Weights of a small mixture-of-experts language model, trained from scratch on English Wikipedia.
Size: 11 layers, width 448, 80.3M parameters.
Experts: 64 experts in each of 11 layers, 4 picks a token, a softmax router.
Training: 406M tokens, 5623 steps.
Below are experts of layer 4 (counted from 0) of a mixture-of-experts language model. Rows are named router (the router's row for the expert), down (a neuron's output weights, with its number) and show model dimensions 336-447. Each number is 500 + 40 x the weight over its row's rms, rounded and kept within 0 to 999. Numbers have three digits each.
Before each expert's rows: "comes before" lists some tokens at least twice as common just after its tokens as in all text. This comes from a sample of Wikipedia text that the model never trained on. Tokens count by the router's weight.

# expert 29
comes before: " the", " a", " his", " an", " its", " her"
router:509548488469477496514506466447412558442476456470472568539405506467435524500459446540413478481507500437473526447471510527580451544414431459573561473517511446528444556437525545479498484431462567492469505478546535490471549487421490468457518499529444513592528497546496470527479577514475483479511528524516479449535447479515479506473551535462
down0:464482458512420493594499503513488469484461515498576507496482539551569520450526491477492523464480478475468520474501521486552494453490512514504537510468456508503440495482436498493464524454494481580538518527527504547476491518385521510496448413436534480558560488485541490545522445488455513478560505468543536544494479496538460571535490544483
down1:519539503547432545471450563500415517466491469510442433458484471511581528491472504472458438497430462511520557582451495550512499496411507509559521462506480532482495528523464491480544500429497543538472446514512539547579508510510527428497447529522517547473470443496571575522434461543505502531498485560489488529536546509582467480592403515542
down2:514502570427540498492502545523448493542502525516526520501473439523541546516473471454510463511542521563473527476460495458441501468458488490523482483553491547606471483481485488497548520564487567435485566532503407524528530623559510522525473489431518551502486562488478519421441576506485507472483534513606525492437476502500545507408545563466
down3:557523504439468566510522483425535470519486534478450474500469436535500486436501515516519478445516548489528519566476455439491508546443477463527504530511491504534509523539463489538476507538439537518512471566526615520480490540561489551461450417410470367468519523505441494540545542531463489502400431508454488467508506518471540535527474515530
down4:524431452521462484431513408453496535504415556492472548519470471538501501496452513521444542533513556487507494513464541486443437572499542619474517513515473522466510484510504496494516446481508455491487549487499436526535518435496556570530493507464521546516480496484518477527462587455473530549488567486559543539524476467569489450447531498443
down5:513528462460474485489465474464447518505441395482516508487515505468454511554532501438432497483532483542496552461513507497458482494485517481453533447414495465466512497480520553535573506476424528510551507486477477518458527511550533480497517551561452516531431525481467459517497527462492553496452477476477469472507510550496475507481511475503
down6:507563529459521468525597490407483518550526504523351472500543536509497542482500523510452567521452443466508554496472476475528481437567545502527524498447550488501494508536426572510493528448493561474520526470560536489525555523439490539504506428539501416493539523473536521489507531528540559457495493493496504530503511510535470441497526462404
down7:479544445517415468501492504554455497489569552467488470469453494495488537476447454468553470518514517539487531564474447505450462480525500545561488452498533454448468500460532468525530511458513467510503527484547496430491498473447525496490474542395532560475416512597443483455558480481529508472557548588409525568494460512519511497493570511446

# expert 24
comes before: "201", "200", "1", "202", "0", "2"
router:551534398504536563522535445460456541495446469525495485600504457472458472531469454514477499441516432453456486470496527469517518410494491529519528480463449454515463484442502504462511501455527538511537501507485543506491499528487458537479522534513535501548425576539371479575458587457519518533494543443537484445506473458563491463536530556491
down0:578532500497440544482500503509496486468556500551485500474487469537462474474441583472453517445502539466489474544444556416599464533472491463504427531523514492503485553475486525446498479549510488461554507581530449486527484525508519454503496506538506498478504553531598494518484546492533413514555575487551503467543489554522499489413495475460
down1:520461470520523539478500474540513468521439510431498489464545515422535518508494476529442532447508498502494534511509507519526497463517377494470443481533452469561480526476529500490485517550500499545473518441545504437422456521450477515427567514513523554477481437524471452453486490511495494515589503507492443503481437535472482456395526554470
down2:460445467500535477485479466513503478557522502464453495510452446499528573547527569545526553453503498535543437450556467557416546486505526498464548488560484518509450482535536519424460495506459481510548510532402486505487489520472486510504515466395462434507524508503556501486561516530467556462489530524542502522495481482540512540489544509463
down3:482425539501527491556427464512443491476457503456518496456536504495457517521507520535531453478501524539484467548526539520465534519503543513535572471508557481502430502536503524495456461468532405574523572527424475463571451434555510450434481449500503585512427501521518470503550573486490481542425481484532548406563454443502512518499496514468
down4:522490506553507464509538500428466475418559509541495485396579473515523478530531519423494559506455501438455557484397538535568447507525498437563441438502462467502562494472489544556442489565499552508461432467556558493485519553493532500509518535535504380510484518510496523559564502549493429512538463511472427523483492486536537559467487512432
down5:482505418479483502473496443502528486498463528549436506513546533446514609486547539446557533503496500543551533490412490466484512510527503501501532472490486547484511523522487543451487523438500520430516497482471589507583540479486520508465490519501440504531565536439546547507537468536535516478533469544493481468531521508530506454547508508471
down6:489477499499474572465496502511502541456533494512413495541517535522493471516405440452499512458468463516491528519508429465506472423534520491495508529459500450515410452498485492522543484531480542416501535545503346479531469507551478482565465462455534516434475491509435546440486486500488442506491512462491538524511446536487477515520524531493
down7:534485512506495522490558464509557454445518510503542504554532465478490494502515552520521479502500503470504516493487574515498451476562466557483516480528557494439498530474450595476517536438517452471454497449542527501529514545506474468467534530507512475454512504451524502457558497537438478532535524483539472457467453498508440462443488544521

# expert 58
comes before: "4", "9", "0", "6", "8", "2"
router:428520416529536505489468419505476532497521473467384496533529486477514581566434460553437506495506393512499535481470524482499426436432512430498517457537456479530472526478485503396500507558508554448608547513474448478495487520480477501502514456504511542559448448464471447476492546534424521463491471571481516478562511459486525465468459551573
down0:574501505539527477401547448486484509527533497458516545401485502535452490547475505567411513474502507457558505542533532486529482527501513619481488549486437483486479443517496502537486531472450546496459471486498497518486464467533545517439478442541491496513511556467554546500504502511455464499472482475524498574422478521458476449532550425440
down1:465499539515586480523570459505519534507460482490456489517531529444595566516477527492551476529539501503530493536455519518462461512571549484490574484490523516489498480513491490487484468464482464526490517517489522462536505578466531518454550449567488421599434498477448482484501513495502514458534469502530440581491402449510555529466491531488
down2:474523477563528541523478468561503503482487507425468586500441557494494551549450467578484551440568532538543506524479594544498521503521479492443485523511457527526497497476517499504522548570478568501537532522529514511497466497507450474468481447472464427495511535477524521542553525505552533484512482458544473482456569594507470518555512483572
down3:458508508442519505519483458535472529510511522426532439540472549463556501444453461450505479546557493546486478443473514573533473593598423487478480519494555441536498540519543462523494467592500556445445487453458461453452542499554476520504462454520509409562470491493480493551480424516443533510526478501497518491482511504436526520503522484486
down4:482596481514552459498601484488517457508450476607530505519462590467561466492469522453527424490492509451503515465519484494541512486460529503534557509495444495461498534519512454469525491455495536503478456455520578497499520470522611473523545514502491517559576487513499452538504514530498437426497488549520480555540516514476518431448462457535
down5:484473430509527565518480577514445491503490503511494526545524476477534477477478496482507517494538460534513559409494532539577507499526509558545474467491457500523563459433465498433508515548535488523508462505527475476472547492443451542480467540420603441470514500481480481435503514537510520475507508514479553530529499509432441535435485483540
down6:493500543487517517456454499476531498579554462495503461458497514481566482516537513542470548485505521523420490551510516481531543391468477514470452506504520482464502512571513495523454428445482506490495505481463540505500495604574497470430480397568511487500446495505479508502494465451474484440480439478556543476549524502465493516486508498461
down7:523466428549553465490442494455500460485534490502442478569438515513498521504449543487530569508528432511506460458497494477501534536518594538484487537508465494515488502561574541493507478480481528522492527469528507492467465546532498525555513528537503525545547565553475447495546523548485497479519428486555496534523523513544444410466421535520

# expert 47
comes before: "\n", ",", ":", ".", " in", ".\n\n"
router:514495422548543518484542395493481516479458418543402533552454495464516540545501417472537507474530415464502503529489484500458485479487491497516530446526468515505475503471554585432507507515471560512535516524461486472452519555499501526487524523569582450531469525508420473548435601538500496559481518523561500488442552478481489460492534449526
down0:511407490509540513519501459533531476516503467422483486486511505514533565497519507473530549395453533448556521496579608464502500550523545492416502523506460486534553447512497510467532505521560482461480529494488526519467485488518582472560521465490495499521521446512435450465463460519474442479506557534538508494536456410538496485491524480587
down1:432538467445518553527500563520448539541480508484532482470514507479499471480527522546529543445430462469519547522539519526508501553485484400483490534484544486504484605468535474512502469550574448450490473538497502566498443523520521540519426498515539469526474466504512504514508414560559459548589498494542593618456494513447506498544513587528
down2:506540518489472533522466510534529487538543450561453513533522487502471536546458490436538540545521472513450496500549456452522509482471448401567549566508495499451518495530544502499505467591515534458567547497561534500468505534474476469498565464488474553473515495577474530452527504514549510480475507522480478557509572529518449493489534515472
down3:528524453533514525520508461456548474589476473527502465518492494535523551506541540491612472530448447528448476501528532458444526515575462449508549477520501485457487533418467505422499503523468568505454477540500424460454543455426467525513443468507560574511538499507493435612402488462500484477565535468560435422576504488474463445455448550549
down4:481572485509540437463463564465479505599468505508432537522487461527519541460504484383496503464514530472594543463506512527527525441484583560550476518499453486557500535540507486440542553508494473538466440477508487454545477458485465432506522566510517506480467499495504494480503503567471544593500523492549561455516514517542448512496483536520
down5:511530528485553527491462554583464480477426478482453482498458490492526505540493525484531532517480524500471534563472550483496532465522507592501504451501517507579477539511608450433534493485412458529581501465503492479432466564500454467461500543481497459440514513512489511484507534457513480510496475544524546521498464497492468500557493500551
down6:481492582527541527519507533498515520484468476494577516481446478567510538389468545509497497508529578526552505452538456532518467498542480470587477571565536472487443499537466475590503508487367416598446510563503511426452500488577443590468475460490486435581524482504491536557541511487564530501488505550479518553509512526590480541499520475550
down7:481496579485458520451449468489522530468478500557477498477569577534422549468532527518486477502471522556485420430484539530480505537544511501497459532528518505472499581470449469384459573486519445514580454501493510523539469581471470571477524505540569575486550529500512526528442511486481506524503503502469509460509550533507535494497536529522

# expert 42
comes before: ",", "\n", " of", " (", " in", ".\n\n"
router:513566454522557464469447468477468521478483455469449606544441517508505591528426439447492520512508441481439446473476453479513492483523478468506471526526510508489446499470528520466480481482550594548548492471460462549441470599458464534461551564512531536571443447448436452504501542563395467549527462532542499521471547451541541457421552462437
down0:454507558504473485499512459551501508446527480549489439479502490366544428480505442581506459483571518487498609537405432481539428519519464482505489539475536547431509459480442480547510507536479483544450483498487483481537554496559593548540483487500572501423504527527561497495465490552499511461497533436570522534473542505488501515502461460466
down1:520586443474520507506445481507398480447444459505495538519501518504505437454555475549476574500496442454533491510418412485515492483528510559469456526526481447473544425500476460420479528468461487486478462547477521478436547542425491492497438458537501460487478536527528469563536465606493504524538510463485498551461528512452462579543464491494
down2:471489496514423491533580450457488561474524531458547546495521452546478521458504469560464471471465543493574510573548480509574469503473478443547502447491487602485472491516515504559549531506496579488545494464553531494501405461521442502493492476547436521562513528418488466477499401462518512483419455491508531495482449536509491486453494514495
down3:514580462576438462455472499419547530549539461476531458529505557519576492528527540485522500509481512503511500451478514528375444519434520537497554490531472513527511533496485472513517456411551526556508548530496456463469564568524501526487544490540477530565460505428429516452552494462509463544519482452414505509531465486521552518490467525538
down4:529497499504564451517495459552483561527480543497529505584494507517505439459450539465553428530497505508435558450491496550485431457434483506485457475549497473501389490445556575542561468534470503497564500481537525507472436476396521480549502496442406416499477485497465539550648509520482516551511501484491566532524529581507550487518491505569
down5:490559473418463433435438502495512560561526582480509516587526520501503474505527511527509537468494494506481488437538567532407537511500468507462522422523494533451512475549476483531517515536431593522533497555541564491497490492519497518537502430493435500494545546536462510631488455517519524500501477463510523520515546478501459485497469537510
down6:508533506491524427505496522544506501490560456591497521519516547508523620496564500495502530498482483450513566498444522490510503426518522563404548484546441429451520491487511424478446525522577489504535477526481561467548491428501481558538515492483471496474469512517462440464519509491443494509476462515465510498521498484509574498508430515476
down7:562494405533494452439426510469542486549452547536535544488475460568493487474513556511502526448463468494444488460468505501506486487494524519541498491453525471520527512475527434481552482479531508480451492504526435473437462501416478491543463497472455451566459547456518465509529522532454443521491477566532525471491527473431479523451462500487

# expert 40
comes before: "==", "===", "The", "In", "=", "On"
router:450539479499526499496456519507567504494435505412439545553495438390448491556475423490438500468505466419472520492474469494512472471530428511512558488534474572551490527480483504453495502495541522516514469516546438471466486495466514514494443514484550503573488506483475429536484544566447503496476526511548482480482471484536507439460512518403
down0:492481457554582498565447498515445510577517540423506584533500519556441580570399502534567514477485548457559489530536447506517545492517499465440503422471387536483513507450577515459565516538528524504572484501516448536450469468508514492493491500504507491552463474549476471508454468485472521479510495482467389482425522500545492491524491474523
down1:491511431449532420433555554545463480524588480456497417578548537518532546456512482484460559524529524463490454535531521420433497539461422532539477493524474550474484468490540543494551537491536538493547453469545478450515585471516506616491455430525479457518574479459498477544511440534538516477531511527523509522446549481445503525524515545474
down2:477499549551475561487466455567456490519472539504545466527522508477448505538476468537545531457524575493494538503449372489514481510510493497458572392490487517552413511443463570480547577499515445542468501490484490488444502493546435492460524462498491471538445494442509480479514467530469470501397442507469475494491521524551479499447509452484
down3:497408449494465467476521447549520521506530503475509572504553598535597506485535503566516466514552434473554479532463512552492399562552540497467520459497486516586537489479502495483473504528442511473492517516465433504548496521452534473484444453446445503422497488523418416488505537490505509463467445505509477532504543419495514444476584507475
down4:479546503484434485557439485503553480516458472519488529515492553477503469489523488587459509493454496482502566487406485497520513441513494484482480397445540568464581437458508522532547489533518502446470531506466500511531463466484499445465482524507507521500610507538516456491438503489502568483506549445524404512487455516442451525468494536525
down5:520490543539556425465511492600510486561486493510481523504513481508439419490532596434539503435493552502488468508460525487496471485469479522390478503507555569555493572455535522484496505495495478511509485573484494561534515538457493507466485503447529476503471479438450568448501518502452512396537510504576553534482443472529478498525413454496
down6:511498465577380480514511548472533438487412461532450513550523528479492555479485475451470534585498536558519523504542547511506539514542538500535465470479516460483424482548489539523521510456444481453466541505602427544493513540479494513489480461520490585536568455531446509557489475464478475438518526524520522478509440528520498504445495437525
down7:505543528460493523547526478476528470530502467558451551475503512573494484495535490513440547523562495518502489484490448507635563536482504529546495547492533442519459542496504514495538463572502442506547539519568457478477352516537481444510509483486518560483592582520495477503436555512401432500441470502469450545495492547531501477449504508516